Below are experts of layer 5 (counted from 0) of a mixture-of-experts language model. Rows are named down (a neuron's output weights, with its number) and show model dimensions 0-127. Each number is 128 + 24 x the weight over its row's rms, rounded and kept within 0 to 255.
Before each expert's rows: a language model's description of what the expert responds to. This comes from a sample of Wikipedia text that the model never trained on.

# expert 30
Description: Opening parentheses, quotation marks and square brackets placed before titles, years or translations, such as (2015–, "Top Secret", [[.
down0 [164 116 112 142 141 150 158 119  91 127 115 111  65 152 127 154 135 143 136 140 109  84 157 141 151 103 141 139 127 106 138 108 128 143 131 115 121 120 103 124  83 152 177 145 123 135 158 105 111 134 143 128  87 178 107 136 121 154 156 148 126 116 150 145 113 142 109 128 135 128 134 102 139  84 129  97  93  49 135 136 134 118 122 117 149 134 134 113 140 137  99 154 136 104 144 157 105 120 133 136  92  91 140 121 168 140 167 116 167  98 123 102 153 171 134 170 153 106 102  88 127 165 116 164 128  79  98 150]
down1 [135 106 151 127  97  54 145 149 118 158 147 147 121 157 120 110 112 121 184 120  91 128 112 126 164 142 113 137 147  73 178 111 165 133 128 138 142 141 101 166 131 102 159 144 152 131  92 141 145 128 144 134  65  99 173 124 113 112 154  87 136 130  91  96 119  67 141 146 142 161 141  88 124 120 112 114 124 121 135 149 114 105 135  99 165 162 108 110 137 116 124 137 106 135 111 119 186 137 116 112 152 118 132 138 116 139 132 176 104 130 127 123 141 126 102 142 115 120 119 147 169 130 126  81 109 148 136 121]
down2 [173 123 142 149 142 131 128 157 128  95 114 103 148 135 137  97 154 104 147 102 108 105 106 191 128 106 152 102 136 113 132 175 120 141 123 174 154 155  93 125  86  89 132  96 118 148 120 108 125 108  98 153 114  81 142 115 118 119  92 126 142 104 133 129  94 123 150 141 140 114 116 139 113 153 150 189 132 134  95 118  70 128 114 113  97  72 134 106 120 139 122 168 149 168 167 140 114 116 131 128 160 162 161 156 107 137 155 129 131 131 118 146 104 140 151 107 173 101 130 117 163 123  84 118 108 146 135 143]
down3 [104 126 135 128  62 101 141  94 118 154 141  86 146 108 129 150 116 183 149 148 115 106 184 113 156 129  97 111 135 100 157 166 148  95 108  95 158 149 147 134 138  98 112  97 133 174 147 139 129 118 124 127 136 137 138 116 130 137 105  95 120 145 146  91 138 110  95 138 119 155 131 140 138 108 142 137 107 146 157  93 168 121 113 134 111 111 171 115 133 112 151 104 119 123 168 134 116  97 125 125 130 127 154 164 186 185 113 107 156 113 129 128 134 132 127  89 130 125 146 138  73  98 120  84 130 107 165  94]
down4 [139 109 105 139 176 135 127  89 131 139 103  93 134 113 169 106  76 105 141 151 141 133 138 154 114 113 132 116 171  80 155 133 158 108 136 109 150 166 144 115 113 120 134 102 133 159 127 169 126  95 109 112  67  97 160 109 133 134 156  88 121 106 174 122 111 165 136 135 112 130 141 154 113 156 159 112 102 123 142 118 118  82 139 121 107 129 136 140 110 140 110 129 113 150 140 131 115 119 102 147 140 147 141 154 152 173 120 137 112  84  90 141 107  99 176 109 148 139 171 143  93  83 167 129 101 146 151 143]
down5 [136 138 165 125 145 129 120 109 105 105 123  89 110 152 144 108 143 145 159 140 128 157 129 113 135 125 184 103 144 119 166 171 151  84 115 130 126 112 118 120 107 159 144  88 113  81  89  89 125 112 110 141 133 137 170  97 132 109 129  99  91 176 137 134 112 128 113 143 154  94 124  95  99 144 139 110 130 128 123 102 136 107 186  93 145 139 140 125 112 130 168 130 140 136 128 126 149 137 157 117 126 147  84 142 132 179 113 137 113 103 106 133 133  73 162 139 153 160 153 180 146 116 109  95 139 151  96  89]
down6 [146  97  96 139 119  83 136 151 102  84 173 132 134 125 132 128 142 113 134  88 115  96 121  78 128  80 148 133 160 166 120 111 155 162 117 151 143 123 123 128 140 139 129 116 129 110 125 110 115 138  91 121 114 112 122 141 104 158 127 109 131 118 124 111 118 135 155 141  96 112 152 173 154 148  71 153 146 111 108  88 149 149 108 126  89 121 141 171 103 116 114 108 145 170 123 154 139 134 123 154 156 144 140 137 104 130 126 149 113  97 150 133  76 146 128 137 111 149 155 191  98  95  99 124 116 181 184 131]
down7 [ 67 151 124 123 132 138 130 127 115 107 115 155 107 127 122 139 122 123 137 140  96 130 116  93 141 163 106 123 105 104 119  99 116 161 157 111  99 132 127 152 121  81 127 108 128 134 146 153 119 184 128 143 136 134 139 164 108 168  85 138 123 158 165 105 157 129 110 131 103 153 110 159  96  85 126 137 121 164 121 128 135 111 120 109 158 146 102 147  89 163 127 161  74 136 152 156 155 145 117 157 129 114 135 130 101  76 118  86  64 160 133 125 164 175 130 136 117  92 154 116 124  92 143 168 122 149 112 134]
down8 [ 94 166  93 149 102 101 159 149 134 121 143 122 151 122 187 111 133  92 151 110 121 125 142 129 155 103  85 135 127 111 113  66  90 116 160 110 100 132 139 144 128 157 118 112 156 125 143 123 171 102 146 160 117 102  77 114 103 173 109 105 137 125 137 124 155  94 114 129 135 131 119 134 138 131 138 119 157 162  96 106 161 136 120 132 113  75 122 105  81  99 136 115 128 136 163 177 162 157 105 110 136 141 107 171 141 118  94 136 162 112 144 168 147 106 144 108  86 105 117 136 141 111 161 140 144 144 113 134]
down9 [104 141 148 144  69  71 119 123 128 140 153 112 158 115 125 146 134 172 154 168  87 110 141  94 142 158 121 113 140 115 162 188 122 109  87 126 157 149 137 135 130  95  98 100 140 168 117 137 125 137 106 138 143 122 108 146 109 133 119 123 141 137 117  97 111 104  71 142 107 152 126 134 129 132 140 170  96 129 147 104 145 118 131 126 125  87 147 110 157 136 162 102  92 165 170 121 124  92 101 112 152 138 156 126 178 152 128 148 125 114 145 145 136 143 128  76 128 129 162 130  90  99 107  92  94 114 152 119]
down10 [137 166 150 143 146 127 128 149 120 140 145 156  93  99 132  84 136  89  88 105 147  82 108 152 150 168 124 145 147  90 139 152 138 142 115 100 111 157 115  72 119 124 146 123 134 161 169 100 161 107 137 145 114 133  76 123 124 165 109 136 147 132 143 142 144 124 148 102 135 155  90 142 129  69 116 109 109 119 109 141 116 175 109 107 103 146 123 164 105 107 118 129 145  86 128 139 108 130 109 155  98 141 127 182 112 104 124 120 125  97 149 146 137 178 121 119 115 142  96 142 112 112 197 147 124 145 109 143]
down11 [115 135 145 107 111 145 122 109 132 189  92 120 132 135  92 128 128 157 136 120 111 170 124 161 121 113 129 133 110 112 125 162 121  98 181  95 178 139 107 140 150 140 133 140 124  84 128 112 133 114 109 131 106 116 149 112 179 116 122  52 135 151 129 127 115  75 117 128 184 119 124 133 135 161  97 134 147 123  87 144 115  92 120  95 122 126 147 103 114 142 148 108 140 124 116 110 163 100 141 126 149 125 157 129 158 162 107 137  94  88 170 156 148 119 126 103 113 141 184 148 101 166 164 134 115 142 148 139]
down12 [168 120 114 139 135 166 164 136  81 100  95 116 159  63  93 107 123 129 133 125 112 108 115 162  83 145 145 153 160 120 119 121 171 134 106 105  93 145 134  96 174 125 150 169  82 152 141 120 123 117 142 114 142 161 101 144 112 115 172 120 124 138 113 104 114 160 159 151 119 163 133 130 157 156 114  99 138 103 127 180 114 116 165 115 120 121 123 117 142 115 104 131 164 150 151 136 123 143 134 139 111 110 127  78  71 129 125 147 147 102 124 109 122 171 134 106 115 127 124 166 126 106 121  97 141 107 173 142]
down13 [115 106 139 112  77 192 117 147 125 185 162 142 149 125 146  83 126 140 145 117 148 123 144 159 130 128 102 138 116 171 158 119 144 121 118 145 114 131 140 137 120 103 115 115 109 155 118 131 150 136 117  81 111 112 151  93 119 166 102 105 165 121  94 110 130 144  96 140 151 153 102 107 156 147 109 126 106 132 118 148  92  94  96 123 160 105 118  78 134 118 133 116 116 122 167 114 123 118 100 121 150 130 164 122 175 101 106 156 162 106 135 113 130 167 133 104 127 124 188 132 166 152 127  81  88 132 161 107]
down14 [112 171 142 123 159 145 161 160 163 122 108 112 157 129 155 110 120  77  92  93 131  95  92 146 156 124 141 126 148 124 134 108 138 137 139 113  78 140  99 102 156 134 132 155  96 133 148 119 141 149 133 153 107 100  75 135 127 162 111 104 121 149 140 165 189 120 141 114 165 145  81 145  78 109 135 133 122 131 141 121 110 152 123 135  98 115 127 117  93 125 106 121 122 127 106 140  96 119 109 108 107 161 117 160 104  99 129 110 127 120 135 169 160 183 110 136 106 133 147 152  92 123 199 116 123 151 123 125]
down15 [102 130 153 122 177 156 134 150 166 130  93 103 157 121 131 161 121 122  94 116 116  89 107 127 124 125 135 156 156 101 135 145 153 153 142 139  61 145  92 115 138 121 108 160 114 117 152 165 112 122 161 129 137 134  90 130 120 152 112 146 144 117 140 144 177 142 111 103 129 142 110 168 132  87 153 103 111 163 125 104 117 130 115 110 156 134 123 130  84 130  79 144 125 143 132 155  98 124 107 108 120 143 147 125 131  82 144 115 127 130 107 178 115 184 121 127  78  98  79 171 115  98 174 142 123 120 105 111]
down16 [143 133 161 181 146 141 142 113 117 152 125 185 163 154 122  96  74 146 127 159 146 149 139 119  80 144 135 156 151 154 125 121 159 129 106  97 121  93  92 100 115 122 116 108 119 128  94 102 114 147 128 122 138  94  97 131 104 122  60 160 101 141 131 128 119 153 126 154 127 117 121 161 141 122 110 116 137 117 154 131 138 160 150  99 135 129 124  83 130 114  83 119 124 139 150 101  90 186 109  98 144 106 136 123 134 110 159 146 119 131 149 105 149 166 171 125 119 117 105 129 120  92  98 160 161 110 126 176]

# expert 32
Description: Opening consonant pieces of ordinary nouns after the, a or a hyphen, such as l in liquid, r in rig, d in daily.
down0 [161 132 105 137 145 119 163 105 173 146 130 147 112 101 144 120 101  81 119  75 137  89 143 175 164 124  89  97 170 109 121 150 121  98 105 160 112 115  98 125  96 150 118 177 130 137 122 125  83 130 123 168 127 135 153 134  89 130 110 125 121 127 160 131 130  54 145 101 149 113 171 127  66 123 152 144 132 148 125 106 128 116 141 135 122  90 118 110 114 146 129 140 115 169 125 139 139  95 141  92 155 125 133 117 137 140 130 171 122 152  95 159 154 116 128 127  78 121 137 141 150 125 159 158 128 110 144 142]
down1 [117  62  78 142 101 125 126 134  73 132 120 158 124 112 116 125 113 161 112 143 149 163 142  58 136 112 122 130 111 116 153 111 129 172 167 131  66 144 132 114  98 121 124 132 143 164 122 131 116 159 101 103 142 119  85 120 130 148 144 163 124  81 146 117 106 135 118 130 184 123 157 112 123 125 108 105 114 122 156 121 120 156 141 124 118 158  84 128 141 175 143 125 184 152 131  96 141 137 123 107  98 123 128 173 122 143 143 119 116 179 140 141 114 124 122 131 159 111 162 147  88 123 130 127 127 135 165 145]
down2 [ 80 169  85 131 127 153 126 121 117 160 137 128 151  93 133 139 134 136 133 149 105 141 125 130 129 136 138 183  96  87 122  99 155 150 105 101 128  83 152 110 152  58 159  80 114  76 160 130 152 114 130  97  92 115 115 130 145 103 124 127 125 137 126 101 127 126  96 143 148 159 116 145 142  87 118 135 154 154 119 136 121 106 116 148 139 113 152 176 139 136 138 126 162 150 165 102 164 136 103 126 144  91 135 119 103 152 133 158 148 109  91 159 116  97 156 131 151 107 106 137 102 130 140 111 118 155 187 145]
down3 [135 124 143 150 138 144 126 115  87 109 143 142 124 122 122 111  59 110 181 143 144 121 132 134 163 127 156 109 116 134 144 105 150 170 159 101 110 108 140 130 111 107 111 169 110 153 136  97 132 116 112 114 147 114 104 131 171 170 134 136 127 143 135 159 113 117 132 171 145 137 166 132 130  94 128 121 150 143 145 140 148 123 131 135 110  76 153 120 150 122 139 139 106  97 180 134 118 113 150 112 119  86  91  51 118 155 143 118 134 110 160 117 120 166 110 134 107 124 152  65 108 130 118  75 114 166 146  98]
down4 [146 127 136 140 101 120 156 125 121 112 184  90 102 133 117 117 102 137 144  56 102  99 132 109 146 121 148  85 148 134 125 183 113  86 126 124 141 149 130 127  92 158 133 129  99 118 115 132  66 101 163 130 144 137 137 137  84 124 171 120 113 103 170 132 148 135 147 115  86 166 101 148 117 121 132 153 139 136 100 112 146 164 101 131 111 132 169 153  97 125 115 147  97 170 105  77 165  98 114  90 148 122 155 125 104 139 104 145 139 161 140 143 126 131 121 143 144 142 120 147 165 162 114 130 108 158 134 125]
down5 [109 127 133 136 127 133 148 124 121 140 122 108 124 114 123  72 172 116 117 130 126 108 139 121 127  75 119 138 179 170 162 148 128 133 156 142 128  80  64 166 138 160 104 162 143 160  90 131 126  85 146  94 145 145 152 143 142 125 134 110  83 130 124 111  91 112 168 192 106 145 128 150 138 162 136 117 162 132 101 129 155 135 136  97 133 136 107 112 128  83 134  94 112 163  79 148 107 132 116 101 149 129 151 143  93 111 101 138 106 147 130 117 156 148 150 138 177 114 131 130  92 126 119 115 152 129 109 151]
down6 [158 119  85 119 117 128 162 126 128 114 138 111 102 129 133 121 106 102 167  73 125  92 166 148 162 159 118  89 136 149 155 143 129  92  78 132  99 151 137 117 109 143 116 157 136 101 108 121 116 151 138 183 160 100 140 122 100 166 100 107 123 104 164 153 157  92  91  84 128 113 183 162  96 139 125 136 166 134 166 102 117 121 104 133 145 112 120 101 134 116 128 131  97 178 147 116 136 150 151 130 143 131 106  77 136 168 127 164 105 137 129 149 120 104 112 105 126 136 123 145 139 111 127 165 123 106 133 154]
down7 [105 110 161 146 127 166 156 127 142 118 143 109 117 150 134 165 150 102 116 135 155 122 109  80 191 135 137  92 136 164 162 136 146 110 150 108  91 140  71 142 129 165 127 146  94 149 102 120  95 130  76 109  83 165 136  88 108 121 135 154  85  95 126 130 132 120 168 150 148 116 172 108 114  84 114 142 116 152 103 113 110 130 133 102 118 118 117 142 115 146 120 147 121 106  87 149 115 147 146 123 161 120 155 134 111 117 142 157 112 133 186 133 133 162 116 123 128 120 150 114  68 133 142 123 139 152 111 153]
down8 [ 98 151 116 160 166  82 117 166 175 142  82 139  94 134  93 115 142 148 111 128  96 119 140 128  94 150 103 151 157 125 131 146 107 137 116 110 142 129 119 117 148 152 118 142 152 133 184  70 175 106 116 155 118 160 108 136 110 136 115 131 156  87 107 134  92 126 116  80 143 124 181 149 135 102  99 137 145  92 132 117 133 110 134  94 152 114 136  84 113 147 151 129 101 170 153 145 155 145  85 152 120 149 108 141 139 133 141 135 156  83 140 137 113 111 106 136 103 116 118 134 179 136 110 156 113 134 121 100]
down9 [139 167  77 138 193 124 113  64 136 122 137 129 123 133 143 127 123 148 109 148 114 113 110 161 134 120 123 132 134 144 151 134 114 132 150 118 148  78 156 116 162  96 139 107 139 101 145  89 162  93 131 103 151 152 117 144 116 159 112 165 132 154 121 108 106 172 114 170 109  82 141 124 131 119 115 101 164 101 158 110 161 118 103 119 176 155 130 143 136  98 121 137 127 157 173 160 128 137 131  91  97 108 140 174 162 130 104 142 116 122 102 116 132 101 116 157 102 119  90 150  98 105  99  87 135 116 116 130]
down10 [113 129 151 110 125 153 124 138 101 133 123 104 119  98 105 139 111 134 127 156 160 176 142 104 129  92 179 141  64 146 126 114 136 146  72 126 114  89 130 156 126 168 125 125 131 109 161 148 190 158 122 103 139  94 106 126 159  74 140 113 132 134 119 113 139 157 108 107 131  99 100 118 147 121 126 140 163 143  86 148 137 133 162 141 132 131 116 140 149  81 133 124 156 139 114 166  68 103 106 162 100 129  78 139 126 116 114 113 118 124 133 147 123 137 174 184 135 101 125 142 154 136 123 161 131 108 121 118]
down11 [ 84 135 125 159 102 158 116 154 158 137 112 193 118 144 126 114 100 123 112 146 111 112 133 110 194 162 130 102 161 125 143 131 121 154 102 127 138 111 153 153 125 122  82 107 105 130 137 106 105 131 133 122 127  82 106  76 124 116 134 133 114 141 103  99 136 118  99 157 123 149 150 141 116 130 135 154 134 107 131 116 124 117  95 122 131 169 134 133 157 109 128 100 104 113 160 182 160 175 186 111 132 108 143 163 141 122 107 101 174 107 143 123 128 133 116  96 152 119 112  92  74 129 134 107 147  96 151 173]
down12 [ 99 135 100 149 104 123 129 146 139 147 154 149 118 130  98 103 152 103 148 167 123 145  95 148  88 121 142 121 113 154 138 136 106 133  90 123 162 140 103 116 147 177 115 147 101 132 150 124 158 128 103 165 144 139 135 141 134 110 126 130 146  57 125 140 146 129 136 114 109  92 140 137 133  91 111 101 135 113 171 109 112 126 138  93 129 129  84 139 105 121 125  71 100 170  90 163 102 133  95 170 110 172 130  83 123 103 151 155 132  87 101 127 159  88 156 143 142 144 124 148 152 157 186 142 135 132 133 144]
down13 [106 142 110 147 137 131 114 121 174 122 121 122 120 143  94 144 108 161 142 160  93  68 126 141 101 171 109 148  74 139  93 158 125  86  99 142 184 155 115 109 147 168 133 130 147 101 131 102 163 142 140 152 144 140 137 162 120 157 103 101 176 118 110 143 126 152 103 120 101  96 140 127 172 113 152 125 135 101 137 121 112  96 140 143 127 103 125 139 115 116 126 134 133  99 112  96 128 152 111 150 122 186 143 113 136 129 143 136 132 144  95  85 137  84 129  95 143 109 103 149 128 129 155 117 151 154 163  70]
down14 [ 97 139 137 104 129 146 155 144 127  99 118 103 110 118  98 138 145 122 143 166 134 113 119 104 111 178 104 125 106 126 123 144 123  90  82 109 171 125 139 155 147 123 129 136 121 141 136 151  84 147 123 123 135 148  88 118  93  89 158 134 115 118 141 135 107 148 173 141 156 164  71 176 178 155 170 126 130 122 128 110 125 136 152 144 136 142 139 143 117 110 152 119 130 128  66 118 130 157  94  88 122 162  88 105 137 108  85 123 114 113  98 127 163 139 112 135 120 121 191 126  86 147 180 138 131 137 114 132]
down15 [110 145 135 129 103 147 132 113 116 111 157 177 124 170 113 100 128 178 124 114  98 157 137 109 158 115 146 134 104 118 164 121 133 127 130 119 158 127 142 102  68 129  99 137 156  95 165 124 142 103 136 152 139 140 116 111 131 131 111  99  97 151 149 116 146 118 122 149 123 177  75 137 148 117 132 118 177 148 109 132 138 176 108 154 140 152 126 138 146 112 107  78  86 156 150 119 109 152 120 135  97  75 116 108 133 156 120  60 122  85 130 131 137  99 147 131 167 108 134 118 114 113 128 142 124 109 163 180]
down16 [113 128 149 135 134  89 102 157 109 142 107 141 134 134  92 160 139 126 127 155 111 131 118 111  92 141 104 166 138 131 106 102 138 148  97 139 175 118 133 128 195 102 186 152  71 130 147 132 177 103 105 131 127 148 155 144 152 126 145 121 125 132 118 133 113 164 112 174 143 107  95  93 122  82 136 134 133 121 118  97  87 105 130 141 145 104 117 133 171 150 138 121 160 139 152 133 166 130 136 126 131 114  89  71 121 115 154 116  86  84  90 116 128 130 114 137 130 122  97 125 155 133 135 141 174 166 143 100]

# expert 21
Description: Word-initial consonant pieces like sh, sp, bl, w, plus coordinate degree signs and numbers, as in lighthouse, shrines, wounded.
down0 [130 104 132 131 140 142 133 112 177 106 118 143 105 111 147 120 166 136 121 108 137 129 117 133 133 133 117  81 165 132 141 149 104 132 137 144 102 126  82 175 117 166 181  87  88 113  85 154 121 146 143 120 104 115 182  85 103 117  98 121 140 134 124 133 131 125 172 112  79 123 173 142 122 105 113 158 173  97 131 121 120 136 123 121 116  90 169 105 133 127 154 117 151 133 101 125 113 132 117 108 166  97 169 111 110 126 141 149 148 107 170 109 155 123 142 113 142  54 114 126 139 161 127 107 150 140 159 150]
down1 [125  99 151 121 136 127 144 141 148  94 113 115 138 147 124 111 134 149 109 145 116 154 131  81 177 138 119 171 106 125 145  90 131 182  33 157 116  99 125 106 168 121  96 103 123 142 154 149 140 156 118 125 152 114 153 126 126 131 168 128 103 117  84 123 110 104 118 121 103 107 122 123 114 131 149 141 120 126 162 136 120 153 142 126  84 105 156 131 119 105 116 145 144 126 156 123 148  88 115  93 171 119 171 100 196 127 126 140 134  86 165 114 125 155 137  96 148 113 127 145 130 135 103  92 135 117 145 157]
down2 [153 116 143 142 147  99 120 109 141 147 152 138 102 108  97 151 114 137 101  65  93  97 103 137 162 133 135  89 164 119 113 123 165 104  97 142  92 164 166  97 150 131 140 135 172 103 128 120 106 113 118 137 152 113 128  86 131 145 123 177 137 150 121  99 117 158 138 154 107  77 133 152 118 158 138 105 135 111 116 121 126 124 158 176 126 128 116  89 100 117 125  88 102 116 119 122 126 126 116 148 119 175 150 173 121 115 143 136 157 117  88 119 123 128 131 151 117 154 107 148 155 118 171 156 179  77 147 115]
down3 [154 141 137 105 112 131 184 119 121 112 149 139  85 129 119  81 156 168 108 122 112 181 121 145 128 149 122  94 146 136 110 128 156 146  88 153 150 154 136 149 148 168  78 130 147 136  78 135  94 147 156 117 104 139 105 140  85  74 115 123 101 100  97 107 168 154 126 114 127 117 142 121 112 138  93 130  99 161 155 100 118 136 157 164 145 119 178 106 177  86 134 150 117 136 153 130 156 108 114 120 117 142 102 154 145 124 115 122 137 123 118 108 127 110 130  91 131 142 127 147 130 152  99 106 141 128  77 160]
down4 [109 136  93 113 108 119 137 132 122 109 112 117 153 111 141 104 121 122 148 131 140 103 120 124 121 124 148  84 171 144 152 150 175 132  76 130 134 156 152 140 132 152 163 133 117 147 136 151 123 149  77 134 109 106 119 122 104 146  90  97 188 172 121  87 105 126 140 113 156 114 115 152 157  90 165 131 135 152 125 108 148 150 128 111 103 132 125 131 123 125 173 132 135 124 145 174 130 106 170 142 121 123 102 136 100 105 109  90  67 187 156 118  75 130 127 116 133 133  98 144  78 156  87 129 126 114 148 136]
down5 [ 98 130 130 135  98 181 117 120  90 170 115 111  94 153 156 155 134 119 122  97 112 143 144  94 144  87 167 131 138 106 112 127 161 124  84 154 153 172  66 109 137 118 189 105 118  87 129 149 147 126 123 123 132  69 144 128 153 104 173 124 121 107 135 153 109 144 143 134 131 116 105 132 133 121 178 145 112 111 116 155 114 155 125  85 117 116 136  93 124 113 127 163  95 129 127 107 158 149 155 150 150 132 133 117 136 147 111 100 104 164 161 118 120 108 153 112 102 104 153 140 132 131  74 105 137 154 146 131]
down6 [142 147  96 100 139 148 124 166 156 152 113 152 170 133 118 121  88 134 125 122 166 109 101 168 124  97 115 106 149 116 149 121  92 116 134  95 107 107 122 100 113 168  85  98 107 104 120  85  97 131 127 115 129 181 128 121 160  96 126 137  92 161 204 121 145 138 182 114 101 139 123 155 139 139 126 120  72 120 136 140 130 112 120 177 138 129 122  85 128 150 141 118 133 151 131 128  92 136 143 157 171 134  86 115 151 115 123 113 138 156 168 159  90 111 129 123 128 110 121 127 151 136 128 174 130 114 114 130]
down7 [151 123 124 146 134  89 141 105 117 180 110 129 147 139 122 106  85 118 102 160 142 131 145 175 135 138 126 119  97 115 144  89 110 129 159  97  76 152  84 131 148 109 137 136 148 175 143 101 173 120 112 139 152 138  75 130 124 151 169 139 114 129  92  58 119  98 155 169 150 132 102 106 133  99 141 165 104 138 113 152 101  90 110 125 144 147  98  99 173 127 109 133 135 119 133 134 135 118 137 160 145 136 143 128 134 172 105 109 134 144 119 129 138 144 151 133 131 154 114 141 119 167 107 120  69 121 109 157]
down8 [110 101 120 169 126 128 125 151 131 148 176 133 124 140 133 100 106  78 142 128 156 121 134 124 112 116 135  99 100 148 101 105 110 163 180 142 129 135 163 102 122 151 144 133 174 101 114 129 147 112 134 146 122 150  97 100 143 120 136 136 132 116 139 102 119 122 117 154 101 116 185  87 194 115  94 136 122 146 149 130  70 165 131 121 112 129  93 131 106 125 119 144 102 116 164 143 123 181 126 114 127 122 110 124 102 158 159 138 111 166 129 148 154 114 164 154  76 119  94 104 106 110 131 174  81 121 105 138]
down9 [ 87 166 170 132 168 107 155 123 122 152 123 107 105 142 148 139 129 109 174 136  79 149 106 149 105 131 168  91 136 122 111  77 115 135 110  86 126 120 104 137 151 143 128 120 185 148 100 118 106 143 168 160 116 112 101 161 170 148 138 149 170 122 109 120 119 119 129 100 123 116 110 122  97 108 118  90  92  93  99 114 116 154 113 102 166 153 138  96 122 137 124 134 108 119 129 117 141 113 166  94 110  87 132 142 146 132 153 114 134 151 117 172 144 151 122 128 147 148  88 143 137  84 115 144 176 110 156 145]
down10 [124 162 117 126 108 136 151  92 136 122 149  96 144 123 136 161 125 122 104 164 119 156 126 158 128 111 116  92 160 158 123 146 183  94 104 154 154 148 121 105 138 127 133 127 105  92 128 138 150 116 110  99 128 153 123 114 141 105 115 104 103 125 123 130 140 132 126 125 116  80 134  85  69 134 138 167  80 145 134  93 139 156 134 163 126 113 199 100 139  69 103 181 119 122 135 140 130 118 144  96 112 143 156 176 108  90 109 124 104 129 159 134 115 131 171 137 140 119 164 132 147 114  90 111 171 128 124 118]
down11 [ 78 143 154 153  90 140 129 179 170 139 163 132 114 112 125 121 125 143 116 112 147 102 117  87 132 152 119 110 122 121 113 128 117 130 138 122 145 102 163 184 109 144 123 141 147  98 163 149 135 109 156 153 127 141 104 128 107 110 150  85 162 106 160 176 103 156  91 113 137 170 125 140  99 105  82 104 185 164 104 117 122 121  86  96 124 115 116 127 113 122  78 143 124 120 110 105 101  94 110 139 122 123 150 135 107 161 122 107 165 161 134 176 117 104 141 170 125  94 137 152 144 131 137 141 108 140 147 142]
down12 [131 102  82  99 124 137 144 141 124 148 133 150 151 138 136 146 142 109 150 129 159 156 128 123 100 132 114  88 139  88 167 156 143 173 127 124  98 131 129 131 117 148 127 173 132 127 129 156 134 132 104 157 125 117 141 169 154 167 112 154  87 127 103 116 187 162 132  85 111 139 111 124 112 139 131 122 103 111 121 120 133 114 148 133  93 141 132 150 120 114 138 138 126 114 107 185  99 106 104  89 129 104 106 137 160 125 126 100 134 129 202 101 132  84 124 100  87  85 153 131  84 148 168  87 164 112 128 111]
down13 [145 136 116 135 174 121 112 115 120 124 143 154 110 122 113 144 127 143 128 127 124 129  87 143 123 107 134 122 101 158  95 149  93 146 126 166  81 106 116 117 111  64 169 137 133 154 113 132 149 141 128 123 117 113 129 119 155 134 161  94 154 141 128 121 137 133  87 123 159 121  84 157 113 112 142  63  76 154 102 137 135 114 126  87 124 139 140 147 124 158 160 112 126  79 131 133 142 154 118 151 116 145 104 124 162 117 134 162 155  92 101 165 157 138 114  99 217 106 132 141 105 169 132 125 132 157 130 113]
down14 [101 149 204 134  87 116 129 182 142 139 128 151 148 142 129 143 137 132 143 119 106 115 144 129  98  83 145 166 131 116 129 109 146 120 157 131 136 124 130 158 108 152 112 137 159 125 116 149 103 131 136 100  99  81 141 131 111 110 136 101 150 166 172 114 155 133 144 107 103 194 142 106 145 117 146 112 123 147 153 151 123 160 121 123 111  95  88 119  96 144  80 114 117 104 143 118 122  90 125 137 134 144 130 142 139 153 128  95 113 140 173 158 159 128  99 119 140  42 106 121 126 124 142  95 107 113 156 123]
down15 [108  88 133 159  88 130 140  97  80 140 149 127 121 106 128 151 158  93 134 134 136 131 141 105 156  75 142 135 169 120 133 111 136 157 127 133 118 155 113 154 118 119 160 129 124  98 156 105 117 154 148 136  88 127 103 134 166  97 171  67  96 134 128  89 104 120 156 124 118 111  98 143 134 112 138 167  98 144  63 148 154 115 183 106 152  87 133 128 164 118 172 141 128 135 114 143 140 130 130 126  90 165 102 145 159 118 113 116 155 106 113 138 118 113 119 128 155 115 164 124 156 175 109 120 125 121 101 134]
down16 [126 118 147 118 121 110 172 156  86  81 104 150 113 134 123 128 162 136 145 116 129 147 106 106 147 158 146 108  93 113 131  81 185 122 115 148 151 130  90 137  78 122 133 106 158 149 148 162 174 120 152 145  93 135 155  72 134 159 132 111 116 114 117 148 136 136 166  88 127 109 132 135 109 144 150 145 130 105 123 117 113 125 131 164  54 134 119 154 133 141  95 159 146 132  93 131 158 116 106 106 157 155 142 117 152 142 120  84  83 123 115 124 143 150 140  98 115 166 140 170 103 127 128 112 135 127 141  93]